python train.py --n_experts=6 --d_shared_expert=256 --balance_loss=0.018 --lr_router=0.000489 --tie_embeddings=false --optimizer="adamw" --grad_clip=2.0 --train_tokens=326200000 --dataset="wikipedia_en"
Below are experts of layer 9 (counted from 0) of a mixture-of-experts language model. Rows are named up (a neuron's input weights, with its number), down (a neuron's output weights, with its number) and show model dimensions 80-159. Each number is 500 + 50 x the weight over its row's rms, rounded and kept within 0 to 999. Numbers have three digits each.
Before each expert's rows: "mostly gets" lists some tokens that are sent to it at least half of the time. This comes from a sample of Wikipedia text that the model never trained on.

# expert 2
mostly gets: " Succeeded", "|", "See", " very", "==", "|---|---|---|---"
up0:386524454486461461586496440462517534538461447495487497574536456432428512428487492513539522587594493499520411550588414532474558452526537500593441539441438408521498509541496551484583535506574458571534544539542512494477533494498508470446584523
down0:493567524418480476505471487591471471601569411544491448479556576493502426467532567509491488557479489480471525598418523532482460441539487433505406473443521524517504525473443471508471478465486481437504492512482493593502446531555594546531413428
up1:412540412527442540533550537490561471499410516434521583446476463456491494416536444499517544510577545464550485557503457537514423590500533527431509447456468448520568525467495480543550449574510476501531519499532490455501466354442450500488580557
down1:469479554541459518425510476545433506520501432527536376564529496440443560585526549496471511486337584553554508435512484445552491493576490517469547582590527514466532383485586369442418469447582423449474432521581498497401545511495498401540584435
up2:546401528521487576611522515497548530430502497576506566447531523529454411390520480486519542444529467481454520448426488491520384520520554427506525515499489584478425468523531471560499445503492494521451564525532480552570537492481547431490586484
down2:466525540463547483536523488505508489506496540467520531546430494480480570458441489524618562518573497486540617478575429466544456532475487465505483467485497451514477456525516504500469533414451604429562364441478561432566511438510466528440444468
up3:519500495455428531486416494456498488501519545502496525607507470535384595438579472414561447502482386550608464542498453530478467469516400545512453461602497582503478606465476484597560508540553457483502549493532521440451528471559552514463502468
down3:457427568567606437487508494516574440558582396436534468468499497605590464540533431434535501504476499510423441526474524396486460511455433462492454601530511544534518494499507491405536532470497519595455505475505447510522454519524532510480564442
up4:513495436481500517569534529560438531481409531413499429468545529493496512503535487570529528440515552485501576444517411428486452541482431497516449519505452425503520546512519507481521572542581497469417600509484497592553435525528488464526470515
down4:456474534422418504498540516470541466566489533505533288563535409409528539530535477509520492466441517512553473483415515562429391435485461459466433540479524470402503496504556487465452451497493471587556436566455496457503500508447486477477565481
up5:541443481458535484485536564486500486469512501521468395594484490380398518466476489422549549491470476427478466542428482489413408500510578490579440550455464491518475490455606461510564583495398472525367448520526567565470471408470483536541599527
down5:461429465559430364477580431511450543453470513467473472464429477554490548558506574499483530448509454405567516499593460539510516526615411540539529481586454491469549429495443491509506546396485505438513486471482430469504501414573412489500435462
up6:539404475520418542522507603538459567528505539450446483531494452491347522504466480432434579454443585530616523577518490522524482580528614588487486475495554401444518502439584529515496489463456497534533462487531457450539499485512577535474499571
down6:512457519444585435488446543485492483444568462392505485449465494525518446405524487440504512429437546432407508460520440456459456552533410519516522498516500495534489516531570414496588441477377500515550514452548410536487508569559542484494504460
up7:588534477523580538463566458464509493521563540442454550498453446490440477381558474467518586487552425466633539532455441565487581470467529467418487498509442478423517465503481541563497375516456458568503542524534493473494506408502503425415547543
down7:467505510575578551456478423553511488605486476602490416448484518541488569627467475560438521474406542552443512419491528491496478512524462463495482527512537459484439506428521519570500476548486477498480518419432464505385520527483559493494576511
up8:467445474436514472526451567498456477529584487436413529483490458396560544491502461491556537497534479439499558510446431490484500529431491562561479511410358439463477518534514483494478458510551526539507496473470430515442530469474524492588486395
down8:510521503500544454493507576458476545588518478506537476539491512490526590553494517409558604423576563481550474537492455515494484449491462544521503512546489475563419504489532493544560545487456528551431568541548491460516464515506484532476512549
up9:486546507496525590473479402517487508480520496498504585524438535460482505476501473479583388435553565452460569500525517509452562578500458497525476491544559498504474473541496457404392492516505488463454521490532564573570628497561459569610510444
down9:541477523561455588529569576567452424566479553588528457485431444465421508471556458515482517568517416573493520453534473540544456485469443529515589521548509427503579491506496461526521554434489432520547603447506536522545422457500490468503502536
up10:498502520512521567584528386457473581522481536469456524495457471494411445479412522532581503483503523473535474516496485514426464576545547469483461523462480425470449468504530515575503557599494409552490578560532570481463548404535523415568465535
down10:461495487570507494476434556474522559560543507555479505443448471514492473464427490562445518472485555468595496440545440519488488571469468503387548461518517475576516417468532516509508486459484425589467449453576459509449430454435535513490464491
up11:498442490527526487561492522476452490477532598464425541516492505500501450434480528449535447392492490481566532476574499477488460546517428476540423521489534520481496553531584487496466606490473437493434525438532495521534529496518554543541503437
down11:572501492527517492483551458507496616461470465536571423521429547480451480558499569500515576560424553509533486440475502478433539538453502576511443492520553509493449466438510546504431512588513443558552526459574493457563460468502459493469563489
up12:503463540463454510435451528385520466494615587449509545543394491444359496475616505507503558503429501522518488522476546508426444512472475518520481525508424539589530575494546390479571611582524486403426468473569517550519495400497527421660474525
down12:512398437564539506449563411461527503567465545612556482562475532570402535577440570526517508462450524512463511451491447526472497495547515480510516600581520466600477520470466439521474557537556421438453446525517417470473446492506521440473495474

# expert 3
mostly gets: " but", " and", " than", " would", " became", " when"
up0:524549506496419534478495461473550563457479573423501569486517545437509504491460487516502479480495446526463560510539503506533523488525478557531483522440489413569491534480527470503604488486542627481453500536443541556533499464524412541539645560
down0:517506521567507537496439505522502443513496444442452497503569516559529439440505515442585515474507499487436540535480583452575570495552443458461523499544516474564435366396555389505513480522483552562472510584492544572425526500526597570538553565
up1:511478619489468421503503498588551575543572519536463530615430509486421463552534516479597471495520485471515482498457464497562489544509540556538455397541522505482568550506510454430542540459541539492486534417582492509609524477541557481490489431
down1:481545559549542433428536523525512542536507488483591529566418509511491554541488505506579446526447638522487409494534555399478420537530423538498576531474533571443486513494542466488447546480504462485596516531479500531584454523534535450495605453
up2:540576447515590503489541482532454458435552484530483511450516458525524478538467495420471538505430503461514461549479476482417568560482507469469427503474401534545504569458492550483506467489487462498518481522508500525525481448460505489479528578
down2:477403483464424472435542518492561525437554500524476470496564521447515526440437466507537459526497563506478526515475509604448491543518505481441474465518546434486524457469440476487499471495578475513385479570461502520500432558528501507454461442
up3:527530563481511473477560449563484492481515549624482524484481453504388544441593394474590461466564405513540442462514530559500522521471557461448466407526513493495484601516484457531483582594498516469502577415521589429540529449484470580540571507
down3:518494495440506486425491413512511519457525452442516481538537544507588445517367532521380610563441509533473493461444515501539503510506440488475538488473415612419472580514580573558560520428561503488461505491560472563613502515529462451509484481
up4:450468604398418541520509534508495551460450478488527514469478457490465539496496496471495508482455390478490470436458494532570587532499504582484468465444468467598527498364529477406558597424557536537470499516573403530484561570499479417543564465
down4:481582484534501464481561446579532536455519441521431465478516483539513465506475415559520413437501520501456530510470476529441552493526547515517518490596494512457477434518443566427484517497406518498434439425461518533559516429467431492453456491
up5:559477582502409546458452555545508545408459491592495442472462515501496511456504501531487625473502487498451532485445542515467432543427486573483420405471477536450520496527471410489533585508450458522419429559473510531467581524578554530517578572
down5:519497569490535475541443625355452333428467486431504449541432543492550519498413476553544399484478520486394429527533430511507450582573435490563424526483513475561496474451482483433415551538570548531533533481453525505482399553611549434459566489
up6:483595510475551491553460407556559538478574552482458530595504489465508587512372507444516592513510519462498464545463552527472603479608535497435508552501476455533482474477462499444475436470493550484478460562566557447463514538526372605487610463
down6:533508534540443527388480508482457595607492542501506566488528444548510450520521497538570474552451459439532472428612520480460511444495565506463528481555552469503521448587428524486523449539508487453435551538555446487489490571433438533464548561
up7:474469510467554494495461462503507534464508510580469491418448538529401483406504500493497458543453546531495523535466457557534363466456519490584503576497570541523497497549510528434620524488585486445421370491482429579530510449578448477580515548
down7:452589536534444510413428525519425523439491599508613429489554555485441507533504497595530525471513521536457452568451529410493569570439492440440549527542551528475510485540532437564489581559453554460532501485562486433461448458494479465529585517
up8:495553512513362552498567463413525463453593526448418506595482537486581511561492476543543471439593525435466550505581554513465462527472593610506442520417446520591505557486584483521487528526541424464469408447526612547472499458483498549517598458
down8:487523418445528514502532434539523463451556460467495507519436584558502469615572519559515585429461475504516582512431524542466530513483547556542424567631537540493428566451481551507494521442447465427519496439491611489496538577456534432521618573
up9:445571494537420530552489454495493538464476540470391492510482484507494459492486413535426508561514527478527556480518524506497505526528450552525445549526448450517478452426478528522561459481401536512585433483526482531521560513554398468524513445
down9:488529530592502441542490450533454467489469375520470544591473538467517481415513498466534495594463489494547509444555494448479430400569462566459486569497536495498479434420553504546520500425429445519559512532558505464472489378469450496507483488
up10:506471478484539510474538466484485457443554513511447527450468482507406491485530528464519482541437521506510495497481512488507481457474453599532497528483569606475437607478524576527481545416518548540454522448555436475472471436490476489508502534
down10:532563561425499540560491551517478553534448597427563422598539434460544482487551517496443485498499608485508536504513507480453475508525513454517540443351476571525520499542501430468560458637496536501543477548521516503495554482465531591459412450
up11:467489490489543500459540453512601477450519575528503465400443555517494521467498517518492632530500428452504506498502531558476470531407446530477426493477551607501516510458501431421541506474526453434541542469519467463511545458500527488506556543
down11:589420433616474483458479561507551592542479552525539466548391481450475507532558512518459476416476470570503547476553556539477461487507515478537460529489456482518451520568568506496479551509452502490522432477506483585558457450501521420448456447
up12:491504481389480478496463465470425511552375478472524549533483508477454436457512464507601565474487440466532515512529490567514522514438522490551435494466493429554457518481574395528495532482436384605570475539479410420521514528553407603538563535
down12:531410379547554545574464514517600552490430532528356475520453540517470521475529556598378487443535459417514503439531432511496478476456487432492599535571495479565447524485446527460530547416500453501502466496537457564470497457504364484486535505

# expert 1
mostly gets: " Minister", " producer", " art", " Party", " Award", " Order"
up0:564448556539432516424522464531456571542467483564504430543515509398530507447521467519467546396527434441547481462499549577574452557497614490509476548534541502500504532436522465530486501607542433568516395603530513502506553550540473432631436532
down0:528549514568499481595483484514527480562469645348492528487452481567448503370533473589508496492493540432527501453502458402470542501447500453498504432415502508440521512529506543464524455503600496519446520507487492516475550554508584452493553485
up1:455530553459425564508471559542534460510558525547465504400338466461452541493405392383646461492531463506540445492425510509547526535501493467515476469501555418518479478374493532580449503491439472474442381488494590440567485510573515418575504503
down1:447558445514407571479443529560546423534539449562493440496465559504447444504466513528511506515569507499475519550498490544424491483537503551500539553506512472517537369496525487424543492473478500546531567451564557561541453542440529417466497557
up2:438402557506308490487483509481505474516523459525506493514487464488516402498580421451484505519375552480522538528517577467610537443480510433531511517437543494422446500473569507607490544486458590440475509556540414432509516461507501416568455434
down2:438548513501477489542492520443480446468429514496496547587650482518455508539396486466509526455498524561573413461576474463496555512518504535521511543511575426504469550485502556492471455514501522535452491510492543586509483471458482424537499595
up3:475559507475523581545523538543525523489439527520478479429546420503475485530513447432519526471535497467521478513500459416460436591496431498645543496540475454511495553412510502444653555546462489536491433525583527431476510550531479555546525476
down3:366534512565491531524473522480462641538511440438516542549498461515475598448513446453530386574482559548517584539445474536493537555491508562450558588539463422574441489540563517541525558493536557493524500574512463546442508518631552524405462452
up4:462475475443426537493458440542505445397461523545391537503511518512553494505523470474600524531441456494491486482555422496501502550543563447549454526561528511477503579457596380487541513459472512460429589491472557581530430531492508466572569643
down4:534486541580528476499512538484599489492555537514495468541392466472521548536627379451482492476585526480442509478502464409432593445558482477578510417470470491563556453519435549523585511506448477520488572517553538398569540349533576494430479493
up5:615543369424606537543451509571516516463534490457526584499517471521533554394562470468629534462601514580554475518513456526521506502519487533523534442532435439483491508545551524407516457522481574502501541483557533525554595448595493531584465514
down5:479474532513554546527412495538449531560495539502585535503507544423499554576495432512405505435457461511447469493548536516577405481450575481423486591549506546451478553441580575523557479383589476513528512565450478487403458543426516540478570506
up6:426538495527455545544479493384611533500522478480477576484480479501492497465544507413458507503572516516557538546502473531508406548493484551479499487520514501553521492480507567514566482465558450590531472554544442493412520490502426499435491472
down6:577529574440453459488454521417513563468421431596600504453503496481457475444477438463521479456524457506559447509413503432471519514549503469473475591497487487473424450537467469471513460484436560470487512445485483606520479377625467498516466437
up7:515468514496531593547453443501527487514496433448388537502510471470434494456519456405442476379548475462586498456485454571494541401478550560488404382552548500419525474452518453491578492480621492565422599432568470546559466578572533510517526498
down7:576491523499504472461464530459410488484485457460390481427526528394502503441508526524455543526429415557531469426518413513455469451430621415526490470524566478497466497575481512432509469485523465461411496525526491517521557467437574390476443526
up8:498553638562333533512452575509502596565500532535410573488453525501416448487536535540557584480442622526519584469523550484529469455449577514543439525515458496510491456452582624487505502481461521581444515468455535486414504524584504502533538506
down8:386464484448493522417492432516469491537536502588520529503562530487485438468483419440521454454554463461533463504533462508456387438597439474500590482508568467447494492418420486540407504456572434539553517421545529471542605505536564493415501501
up9:411481538443522466537573384498513591536506513549481529569521536406335430376497430478519446477525449497478468437437409503534494558492529486506533530519481463509512513482570489434564586485470466477530575447538536434491482568570444483546508479
down9:485513594465472494493451590561524467463528466463499408468466532444482572499543564484496471453409536483498451581493485482523537524540586522526450479480574457529502543505441531458457552385500437381522469540503493518477387479603473598417483573
up10:418564521606461475365533476514458459455490489523464595492499464519494512534526402476622493473551495510487428547531541456456460540486497494529425484525485504494562543648545439493442557516517469440557545493527544581433499481573413424511451519
down10:529467476473416457503575508521522568573508541568516384499402434472483462616525528456526488489459551436482549551485503486572566448503471533519564507467484541538515453543447465500548553547446533508529423489398497464562545435480518520392603428
up11:519498533620501518505466541496534536491464495463426505424536493476516552451565538368502492502526514472450501501548514456475488479461529479565527476497542434575483566467529534452541555559512458520514542615546478501470432487430478473513500522
down11:509563566456561515435561396451445517490490493530575466565553558547520468410460457629519418470495500458522473562517459504478465542507553584501421534430469532399481539499522429563497514536538482522513468529522470499457498630507523503534535520
up12:497528595508518526477570481526446553551548481460498561485503473381550546445483509475500454466447509565494414540520510516482509587513525495522569442573463530478572523500398635414479599538455482488572562475480548481487467458487519408466601604
down12:446465549486552541572533471452534422439465537540554448516495497600472453526469536546457514442508484460501458522452474490522511538454533503484492437432531474422484469544539550507538466586535584410581510518502503466557579561589517498552486538

# expert 4
mostly gets: " John", " Michael", " James", " Robert", " David", "ville"
up0:473486494448479481497549503432498558461560519606586378458396389512524554525463527533524543473516416405584448514464533442458538603421426480546421502450470462468462551417425446542545485473498569516474433618524491421509511461532523410577512599
down0:477532627598454502536541543490582492452621503492438481506510520574535502525525500487513530575449438467593515499529543523483430483539482449459554462555515466426504480534499601459573497520553510581553548549517433483467568484481498570413558491
up1:488536637486511494438535499547578463489455565540451575471419521484443599447493450496447518587461424462620435540512567454564546457493495454491413529550491497502515435481502421490498541541434491566472489545474403513522553343502518480481487460
down1:513482430427425475493579544583496514499554472416481530373555487574483474583530551472542505454540508463481562442510498510527509494489515467547459526556477494429501497549449530500476502533523430461379604475490511477484548461542403473501509512
up2:530599490453471522497430531495485513572491453519465498540473615487460497514570418519547433469542570613570448493512507495433553559490525502631459431545533506501497489519628482542473517603523494561522501535460529551534479486533542509492506475
down2:585457474546390491524512485508544502537548483416444412557476490524528539480439518419530483531486469544515495527436464538541469392547561510483564567455551587567526454572520508597473456491459478431548606398505458460530497500397633511496476549
up3:566439475521382535489580438475526483505501453462442531497567511450532521507466588446527407551444503544490523472423469604520462565511451446524441506527541534524565512445513506524537485489611467570555468507505435500502498436530547499531504536
down3:465481557429504479582487458518585478453418489567631477517506476607458502514561534530541459498494563489406539480629495464556480492503560556549552537481470465500498507579448484595486547483439609492572530462495493393540468543539477432515422431
up4:521510434479485558538519523512447465478506527458428469593495446606461483547494499451537424561526601489482536490573543566463329526421517506547505523417496538441549474436544499463531476489502386458495513553478544506554519569605484511463529493
down4:583453519516547536571532476526514442500559445491531571537535509493508482568452551508530500481522453474512497493496495574483622512483590449569488578563426512464512494548586524480492510582546540533541487372547499489409437490546548470602499522
up5:384472549489461456583645515542430461418441520468525503557503443517475562516470475432536461479432493489421500546452514553509474544539578507469530502557489472458473569517523528548485564506491446443528566472471454411466391536482452470442482540
down5:531430454448528560527430491513517539561441507555611477493560454393522473510554492561476488526527546507482544489507542502544601524464358415429408471429468469534495552539510490577418560547450573543518425499415449539517537485467551542612469478
up6:478476504543507549481523413495546604496472468569460435472520508446519500358494484490604487572559478487484445669556529515386424530511540504447546516491421521535515594535508450517573534450507511509518503489485513518575484377627535490515537560
down6:447465529454486403444589497465391563469435480518510477416545517461483392508368542579515468550411549430483532436599464514509472511536478596485509493447513603519464512577586449467547484492520467527470555550473502580560605406488408498517488499
up7:480514523481489496597450426456543476464503527510427503531588575493384494435550555420495538487520522531436485522455411502425415516465618526527512454563474539546531541437487508453583507488517516534521467476496514587511546423616500500603462467
down7:470476466458517449458483488469408457481568562530552593471491477416558486432432618516533567535414485445376455451576511516525575554549474484452485537503522628475468473462525547504451515428542440473419435560564484535528530482396446491548467490
up8:439444547375498574493637531507489548511509535563556473483487569424483526481529500495549469548370474473434412483498448565571568504505443518508493553427518573451501496437535426578534485484540386483501486482569440537538481495498553465541514463
down8:576588501416548462440494419483579418551508611530429426446549449496508573454471498462511475447549482479586513525535599468575435533525551538533538461440498408472554544402416536491435509459496505493499491488512525475385535525452473498484474522
up9:428522584513496520609518463463507549612472524494334505525504489510551522526499481455557446452577552470567511635520479473468440484503480431483503422535481423476515529580515478442430526555461534491507530552455585544466580524410463540441572540
down9:571477425481500578421428473552527397497471547493453424444452447522497573495443532466572534549473386487495448488475450527421474567537602509536462466524456490490466428547507527566529449448422472453426481575556476512495451556635476543476444492
up10:506470514493460502482524473554499526495470539419469573527489464477537543492597481494466455588484540551609450531407478544499523539486434502466537460552525476478445506446509419593457580529474454561586510463578429381518485534542454502489519521
down10:580551452426502473473508432447556470503471529496523422442463536467475505381574506526536493545496473522442577528475468497484488577591445544516544473538512492434568453490510539442455495504539498498465441526498540510494579529437515451534513469
up11:425509437512502581490491547441434517453551484462482505491511515550523468471488479440562469568531478564588495508432515600474479458423474445501396576479532528455510488448461501509442461494530505508490532524486457452519477456583586410607506516
down11:533561490488453522452538548521553425547491511499536456532540446411472445502471504495551497529581515446448551501526617515505463471527497538492553555494543511464551448621501514578535462509462544438404421479442530526554549607385468469489549534
up12:518532460449512569530455486479553470442514508554446487502439549539470485435521522468500493463515533387398531527575427480441436488436512588452467511499454445596539549472394554491595522471569516567385461523486525487634546414522457554487505545
down12:442466462530557419586572556467465482506504534504515565492593542507535469614559500591539560502411532504475517525456546538447453398510483488478454510459442521534484414469418447625463505504455413517590446483490457538504441467492525419494579440

# expert 5
mostly gets: "|---|---|---|---|---|---|", "qu", "isc", "arg", "cl", "iz"
up0:418533526415462576508516507493564559500438527548481544542474522495463472425537555470569512465557480584545471540459543493501429509502477474484431539496419487537441484478544503497476578538449404524494564495439472549544526489505506556514450531
down0:572455542432481459460482489486435499529531553379505477507470425516430495473473535594514572523409495478516580511527412519441452527456507556529517475522531478555540512546532471479521523527529579527548495517455496446561443515478552513522521481
up1:570503491361382480536454511442502528547487470464436516539426457394404571528495472483571523440520561575410411474393446498568460557492507616520501577559495476501517478501473482508593545618465469485541437590576480634513482446522583492589465503
down1:484466502500490453522538606529468502437456554535464483440486568558432577419542501495541549478517454526501533539555489499525420438457532478546476406486424506563539478479436499364553548434378460431523528465426559499493504433445497486526519529
up2:558514477541424436461480486463546521495524439496586469518403523444438626496496433445535471451480513447471531445401528502531547525553539504463555528540459475493480448428492451487564561553546615433447533533500446587419528395482430532529469586
down2:470587476484480544493395455498444501524546595570603420473584535600473403420529575502526440443521542504485468577549484558521511474493533476468556494536399504484460507469503483518542465418396367533524568473545564540583501507438493447483503569
up3:479557553515441559479633410465491584468486511389484576498478528498518492479498450495480417527502515510560479564437484522597476534438605532513442473514503443424506473445541436524523536594423485442482594554593407495521508552565507435555457543
down3:625572500417543441573483524471466546476521518433524420480527546501489551468439418479543561605494455508479514569520489422447455494581485435584526531491583516481533433508535523554516421459539532493433545423628502541520478509475540523470501467
up4:458435601516455576533409508430470566453541483458426554520659478469378487461556439473540443452498503519382373481557475585542480515508440527493429402465548462533471508519499505497455420511421488543458517547511493453548433387550542504497581544
down4:470413531579486516570526543494586493476450571535528510563550457568527524586490560444556440496462514498516469518526467465548490580481388556581488507439460478530505511575436523534443527506488413483577398502533400460540503545435456552503518449
up5:567488518483432622465526572519486513539482513471429482493564493482432543441575435508491495389582541532531463502499563399545466537498465613536435543463590457457583484501453453544607520540434410536526511554507519448509504481503460492577540500
down5:516490486572455424505457574460566487600511551526447463579545480466509517457583509524597478574440548468449555488562550540487476449465510443515398504500487503492538526490513450519486450409484483514448493614500509444542423386547526541466503544
up6:470527432519461563597478467460514603479416534516499485513481523470428532489527445543506556447493544534386571481415466453464575514496584504543465502407426423459506435505508471523543455556517486479422517590500427529494458468515506467400573535
down6:483524431504515518574390454587455438459496496564549538498526426438449454486492529388414446482504509526504473455457560541591486489497538477466511470514468513500382556531442495471552420569426488476551551446509489498454515430480499536576581483
up7:467584523528376516529541525482497493535430602446581485450531516484439473379458407501518483440552484560534479494484425389573465587424548489539494506542486488434448491461515441534530462590492485475459489559630467489570546518496579490550444484
down7:540405486561501502481579533526493494436502486460492620594507479589524519491590478528476500440552558494406494540473502523476472588507425529535498514496535515489509570492449519552448524525566480581546436567474441467540444493484529592482494482
up8:340519496496451567521552505485512548416471401444445451454447471531515506425589480425483489460534515526502449487521509505562470454464469475496419482476521422496528499513537425519605467509466527516546528588525508468463536404529501487556485454
down8:440508574495538497496476521598430500551549470553416524512563528517500477528405486518455500517439503490483481535482613521464506514505503559468485478508489566515404583463544570430493587502449543505531535413492569497450402480521460466505508546
up9:503460473410498518473555564520564505378439477454480506531468486559426551385438530477511468497481442558458480429429552410547472487410556508499475495479557529494502466477367404574469532511511512565540572525519498439557494527600536554548539562
down9:489532508448505502530521498539587490596504389568485579444464505461440467502528456551385462449532503466462487573449573492565524526491428404577454508536545485520519471513497513598460501475455438404381572545475500486461534467421502472437475493
up10:509513554517517469604446414562518604469469532491376486478436503452466417545451485454628457495491517549397502407536440568470528559511408428420579541503475502430536490480494528455527434452532572523561475544581510552523569468467451612527474499
down10:510433506524503543552525479460543457455460338428513380393455535526492456505499551440489486528587524469490570561463510486586424538473597499448550440495504512506492516476571493511572479557506504567436455468375480587426458448531568440424445413
up11:417460455642544455546523521455528438426449482523456410521536415551419494490576541422511450450370502446440465475603467375430536606492620483558470491545529496593442445508452537485513531532503450474467539540493466498561555438531453442516483487
down11:522576449488420549505558416493476437397510506510518529591532541509478523491551490554552413464417522447562532590480427485432488478512394553392477467504462523516426502462545549564489596407411483521505494494596435432517556525590427542521496547
up12:465578453442508479617539454552458439538462518545521481546493555446474569402558472471574463497507453489545496597472473524458377493466538539448478527549487353607550570467450439507562515578449520536523586520509431466496548508529382561582457496
down12:542479522490538500527428563533437510520447549572543409499543491438493490461567546483541582443555466466512477460580430496569573479567562389558603576551485522495500493519461470468480510477486487536543489519472519519606587520448489525525522453

# expert 0
mostly gets: " century", " 2011", " year", " this", " years", "′"
up0:497436421478514567553470549405477533396544568428476621554481464496538498566447463407496553478478557438422560534505443451530546476426557618547501496564478502557459453557465465551525472523495513509489558491526513510502509473547498535567514498
down0:486402400556523459524541544481480562493478461461529557559575475409486575506517480482411526573504526505564436421447545471511497418393498453502516494486419489466497500442487418499449415432546515479549488528529486491451428571505481516533545489
up1:496529522406476528501505482568421477423515442531559492453425601516424522428484377338514483444549528445515457529506424518544541479370533541499489510477567506394541439556497453421459473487455469516540518467556509460503540487441570448538463506
down1:486512562585509470508473565455528524556462582504463509461503407524426467451427506491598553482482477537566508562474518456498492544483549606534483548435541473504527440500486484389538445514464509502453434460502486553615479390545478513502506385
up2:434439576525478494589487454456469552454461477503465558537497484506562446564460408530540492408395518404456535579517490582385464492486487516537476488506539408498475452481440450544543580500487473495463518472506458505495579565558550464488473437
down2:432478536451548529513603579476560622522525509454538456583448416480563499569599436460542550618476476457492481556564458555495527380552438537444523519502497533452486419489558504496459555516568577477530574535522559454494478477584467468465569483
up3:553489491467549526482518491422552458515481569580405586490448416383499509472550480363498530509499573462516587425602433580489571590549499540549492400413557415563501581508487500479508469541483424554453576460496441478451538387507481555468491504
down3:471480515452502463507459528493520444519542462453530532508551537553551472620567522518425556561537538484502430527509499475455463406439505500454524525498318488510467413598478406472574513490462529517444511502507482505477433472542499517420544500
up4:468502480457374389555575515415519554505411445451506459650503581495485521549520519437553478488500484550539553481501456475446524516476481496521542466549450526565428501461557487524514514460517415624499400571564433454592491356536434500485451514
down4:583551598463479506482505490587470501423488492486442388493490513399461594514527465504511568544500596428483455481477409591470486464531421491502464512584527578517498598472478573524464476445576485480543530576560491467534412514462527539487508441
up5:480501514399477564490486447527419485407552465452479510466477495544498495534540332476604528518487556355576445505460487476507530606409481469489458430483549502462414609458484443480482550516596514584459443541451512522568516489543429511457611481
down5:399541545559508537481431547494459456474609540474487541486517523530453470463494480442575540496528535520494590448513530353547461507532559613498441567444545460558497484499494504457513540457462482441512414491584474579524458502503475441394478542
up6:508558464549565543610597492480541608569498467543477362470493492487510532562462568476469545525409471565482497472588512444512534518384543528456457407511448465545447519428494578396612503562587532548382518564634489593566454516497482465464520438
down6:442501471449476508506618470532552655537553433619541450525433439527485504554392490526452601434500589478506481508542546514458547480524567536452402482510481513562500427491411475449462508456565376601397492561562408526498455481435424487505460480
up7:477482540449481518487565506457477506498472592453466590520573459459488461457550443423531485445467468605504388526476453523562444471399517482476443502479573514393541547480491498582514508603486564455461446459513503448574448510507529487583589537
down7:428467511499508497548468556470467584488463388427454445553493582437532465542519575524508409477473529440535463468448450475505460492480538421491405497398422461401501459518558455474571433423536538494559437553558420474454507580536439606423446545
up8:534463523592440576570552552528493540519453454443521514540510496421553520510549442510552505550623500466535492538399506511454510499461455466602572472516496379371477551498417599505566498525488467479490561541541416444519563606601509509423639529
down8:475439446492426380593524485478456428493507585501545451506443559487433462538487538435496454414453511547441523433451536555520468473489556492569494553502513499560493495508515495482535531552476526525573464501465491472521516473483476486478507475
up9:553466539469419518611504477533507552550493588498390482537555559400524571432563586518627516425553479513518535464527433522452515540527453469523544479472412496463532524484513455480478429450477457459404456510478571493537563490508471505589497550
down9:486605570576527584495423460507512532502471457535539513544589421463533487520473449440447546486576508450481476515501638594520426540527505417546478527482478516492516518454615491459463502563452571547490536408499441589446458503533392530518535541
up10:559459591478516600417520512511456526504449534467470485474483548459444446520472474487552539431447545479529533490539506468547449503413483493554484559509535474541484517378499446512455570570545465624410524464542471554493380456537506449504514589
down10:452473543540572453485557422538543520465439425410544616499539509539432533452512490500527504597496453443536501522447544460541571499553510545479380510536478484532497537537518562521475526562515514467485494532528539410402409556543507533525543554
up11:460443472520542594465498591540495570535516575414403479577485497511521599457543451512452430517438593432505473512499439465555524483484540506454509481509518446468501502498452574496489441538570465487523478495498611478496483445538504456454452527
down11:465533532533524547576470591515509640581506561467470476397478532479467504490558521484590513462538474402575518561424538561407422465518510532460478476589498499445446481471479496421535526525490564488476433412478468575442553540423556437444532496
up12:455481506475410568562468511491492650540411481546426523480450447448533498544472403430531617487493446438492536467470552476575471526480517536580492474533509481511499602445567403496520451496410476605490472510413501534500484441513546406581522494
down12:571481449483569437545520429537463410463510506506493442488460551456437486463486488559449483517506509463520472499536445547571526369519440462498567552428613557487487512539414483515434499448515432496428573510566466491547443498520533623556507482